From a checkpoint of a small mixture-of-experts model trained on Wikipedia.
Size: 12 layers, width 192, vocabulary 16384.
Experts: 80 experts in each of 12 layers, 64 SwiGLU neurons an expert, 6 picks a token.
Training: a variant of Muon for the experts, 360M tokens, 2745 steps.
Below are experts of layer 4 (counted from 0) of a mixture-of-experts language model. Rows are named router (the router's row for the expert), gate (a neuron's input weights, with its number), up (a neuron's input weights, with its number) and show model dimensions 128-159. Each number is 500 + 25 x the weight over its row's rms, rounded and kept within 0 to 999. Numbers have three digits each.
After each expert's rows: a language model's description of what the expert responds to. This comes from a sample of Wikipedia text that the model never trained on.

# expert 61
router:551507493488491526523495480463508505528506485519505481488443515522484509504518455499477530484506
gate0:512483530506534535487546501487524523489525506478511477427488455498501505496497509520507496471462
up0:485525505514491540502470489514480498474474471473460532499509565469533550500508484527474448468505
Description: Common male first names and titled-person words in biographies, such as John, Charles after King, Thomas, William, President.

# expert 56
router:467534508521499472481502494509474480532536507484508472478519538543541515490526494531505497497523
gate0:505488463435500479480498561515476509493508530524467476498482497517499498527461502500511468512513
up0:482495499517532504473512495499525502489463476499512482478492502481488466489444540485504487485463
Description: Sentence adverbs like also, later, then, again, Previously, plus pronoun subjects He and column headers in tables such as Date, Length.

# expert 7
router:485499524516486485469562491484509518482476505511508443490538494504472493546535493498527479468505
gate0:508496519507501530446480482506488484457462520555487513456530479481535472490533495454442501469507
up0:502462536546519472459531499508492463499489530481480544506488514490491471499501469501489504468471
Description: Prepositions and conjunctions that join a phrase to what precedes it in running prose, such as with, to, for, by, and.

# expert 50
router:541504484453491496532487466503470520492516450474513512484495504534473504501492521513544526462502
gate0:520481519490475472533458523492519477466504525539517467513505473507445495456489522526483465540543
up0:480484490480505498529475500518499492504524567521494453517418470443535512478496463474533485516529
Description: Final word pieces of place names and personal names, such as -ford, -ville, -ley, -son, -ina, plus common given names.

# expert 59
router:533525490465495535479487501458498468483481510548493476481486519492517474505510513518464480509527
gate0:533483477502497518473546499506481512544510498519495518469537477489518483505461479497468529457451
up0:464500520489563498509519489550520503504487489516491473465517495491487504547507509496466543557520
Description: Short letter pieces inside foreign words and proper names, such as i in Miou-Miou, u in French ou, ri in Syrians.

# expert 32
router:479521506474469490500478517548531492533488475477508510503500479517486529498508468492503490486430
gate0:486517451484516452493485495459511515494542496478442500479506495484458450508498490517541531512530
up0:531499502511469497495449523483465492575478525545476495524548478536487483472518486512490516566525
Description: Prepositions and articles in running prose, above all of after part, species, class or one, plus by, about, between, among.

# expert 41
router:472493529506489511489520513490466519455537461505559457470515491541512520491507478498495492446514
gate0:517447521485505494512525478471537509488551488499508529532497520516505496502503469537453535492544
up0:463471471461452495498499507499513500470491494527501484515520514513494498474514532486499510499538
Description: Prepositions and to after verbs or participles, such as appointed to, began to, had to, moved into, plus would and that.

# expert 12
router:530486495479465458502518461508509494512548514518505517494515451512473498521520470436516501516494
gate0:461519522532473509500475535552526535515541546545529515459510555523491512461494522515557501501460
up0:477493501485513462511450524542521490493538512501480477456499500493474492525503488511526468496478
Description: Word pieces inside non-English proper names, especially Slavic and Hungarian place and surnames such as -ić, -ović, -cs, Škrjanč-e.

# expert 19
router:509530493510497477538518531526461486498544487505556529499505517485537508503508482548463526530526
gate0:454489503515481471476556498523487495519453468470502459481488448484479465511518489485531535470529
up0:515495503515508494478503480492532494515523539530485463507532513477532527501448527531501472526505
Description: Common adjectives and nouns in institutional or geographic phrases, such as regional, government, American, National, state, school, city.

# expert 30
router:493486469524515526453468477531560497512490530509470495525462531508472475539516481454504491461463
gate0:497480502489484480463482533519494500527528473525511468525477510532507510491525482492461490515544
up0:529483495495520502470495496504493489485494522520470482505481485495476477540509472485452486514496
Description: Sentence-final periods and periods in abbreviations or decimals, such as Nov., Sgt., c. 2600, 50.8.

# expert 1
router:488485492521497521458485470469501485486528487532505561477514524542551500483520476463490509552485
gate0:500486438463493474447498515492462545477464488535550499492445451502521549504501502477490493525485
up0:486528475521529503514491484546511505450505502489511496500542474507506471454524507458501419518462
Description: Single capital letters and short pieces at word starts, mostly inside acronyms and foreign names, such as C-T-F, C-O-VID, Possamai.

# expert 13
router:502483455539471489510535468481534490494517520476487513524525555475505512530476510502488519549530
gate0:482524553471492542528558499498493524504522468483497462463485489539473486456512537450520522505471
up0:450482454518512453491456468495487507516511501499479526501485500513490510502532482495506537514516
Description: The word and, plus or, but and &, joining paired nouns, names or clauses, as in agricultural and forestry, Telephone and Electric.

# expert 53
router:520466500504478469511548474513469514472500468489526521542498498511528488496494514540544468485517
gate0:521501485545496497498472495513489507486489517503510502516493510494486506495478470523559518504486
up0:527492465501494479561491530490542491537508519493451519455483534524499501500498510500502509476530
Description: Common nouns after the, a or a possessive, often media or organisation words such as series, film, album, broadcasts, government.

# expert 27
router:491492508469530454543489493508486464504524505473489520497525479509488511480496499480550524473551
gate0:466537488477511515509510517511488516485512504519496458510513476456441499477513496500494521504528
up0:462549468499472477531530496465495548485478523449515523495513505461553505495426517518501463463503
Description: Word-final suffix pieces forming nouns, e.g. -ages, -ion, -ity, -ations, -ers, as in bever(ages), Subvers(ion), absurd(ity).

# expert 38
router:489507474455477486461525477475496533528517522462524451516527511511525511530495518483512464562518
gate0:478442526515521504520502459469488500534481517564530505479466496463513539499496468469482503506506
up0:510515499530511479507515524456487487470504502531450484511531529489526483491461491550436491489492
Description: Forms of be and have right after a subject noun or pronoun, such as was, is, were, has been, had.

# expert 28
router:489478496534545513483536481507492528535547505549487475506502545504524467542508516495516502496492
gate0:457473526477479503488478515545498465519481504494534518504501502469536480531528572458489462475470
up0:479540543462528457475523479481521493470504496525511486515517486507534487541466458536484526507485
Description: Opening quote marks and parentheses, and capital first letters of names, titles or acronyms right after them, as in "I Feed You, (Khaled, (PPA).

# expert 9
router:472478462495509491486468494510514474537554510449466492484474518485480509469458510484462452480509
gate0:474473479501531516503494475485508536537530514553522466533543504508480473483546497494485470502476
up0:507487486464524475504490512485542516484522493503475488495499549494508537476529527494505459527469
Description: Colons after labels in lists, infoboxes and tables, plus commas, dashes, slashes and line breaks, e.g. Battles/wars:, 2003-2005:.

# expert 23
router:498535490518475503480477505535489491493483537501474437497547531529520484471524512517504502539463
gate0:509497502470519475461479501493513560490470481515439462519549483487520476474482502495496496482492
up0:521532484454552496489477518495494467513475510526491465484529514505516482500486517489512510522455
Description: The word also after See or a dash, plus pipes, dashes and brackets in sports tables, and is, it, just, only.

# expert 39
router:489482468487478461474525495512519513457468480515519526515464477507508522495543501509550524494505
gate0:481534464492521475484520576530537494471482467525532503484513554519488474466499541510486495549500
up0:478539506500553495496522503495481512482517448513501497486507476510491529473541516465500456508506
Description: Nouns for people, roles and organizations after adjectives, e.g. jazz pianist, voice actor, Notable people, film, team, Party.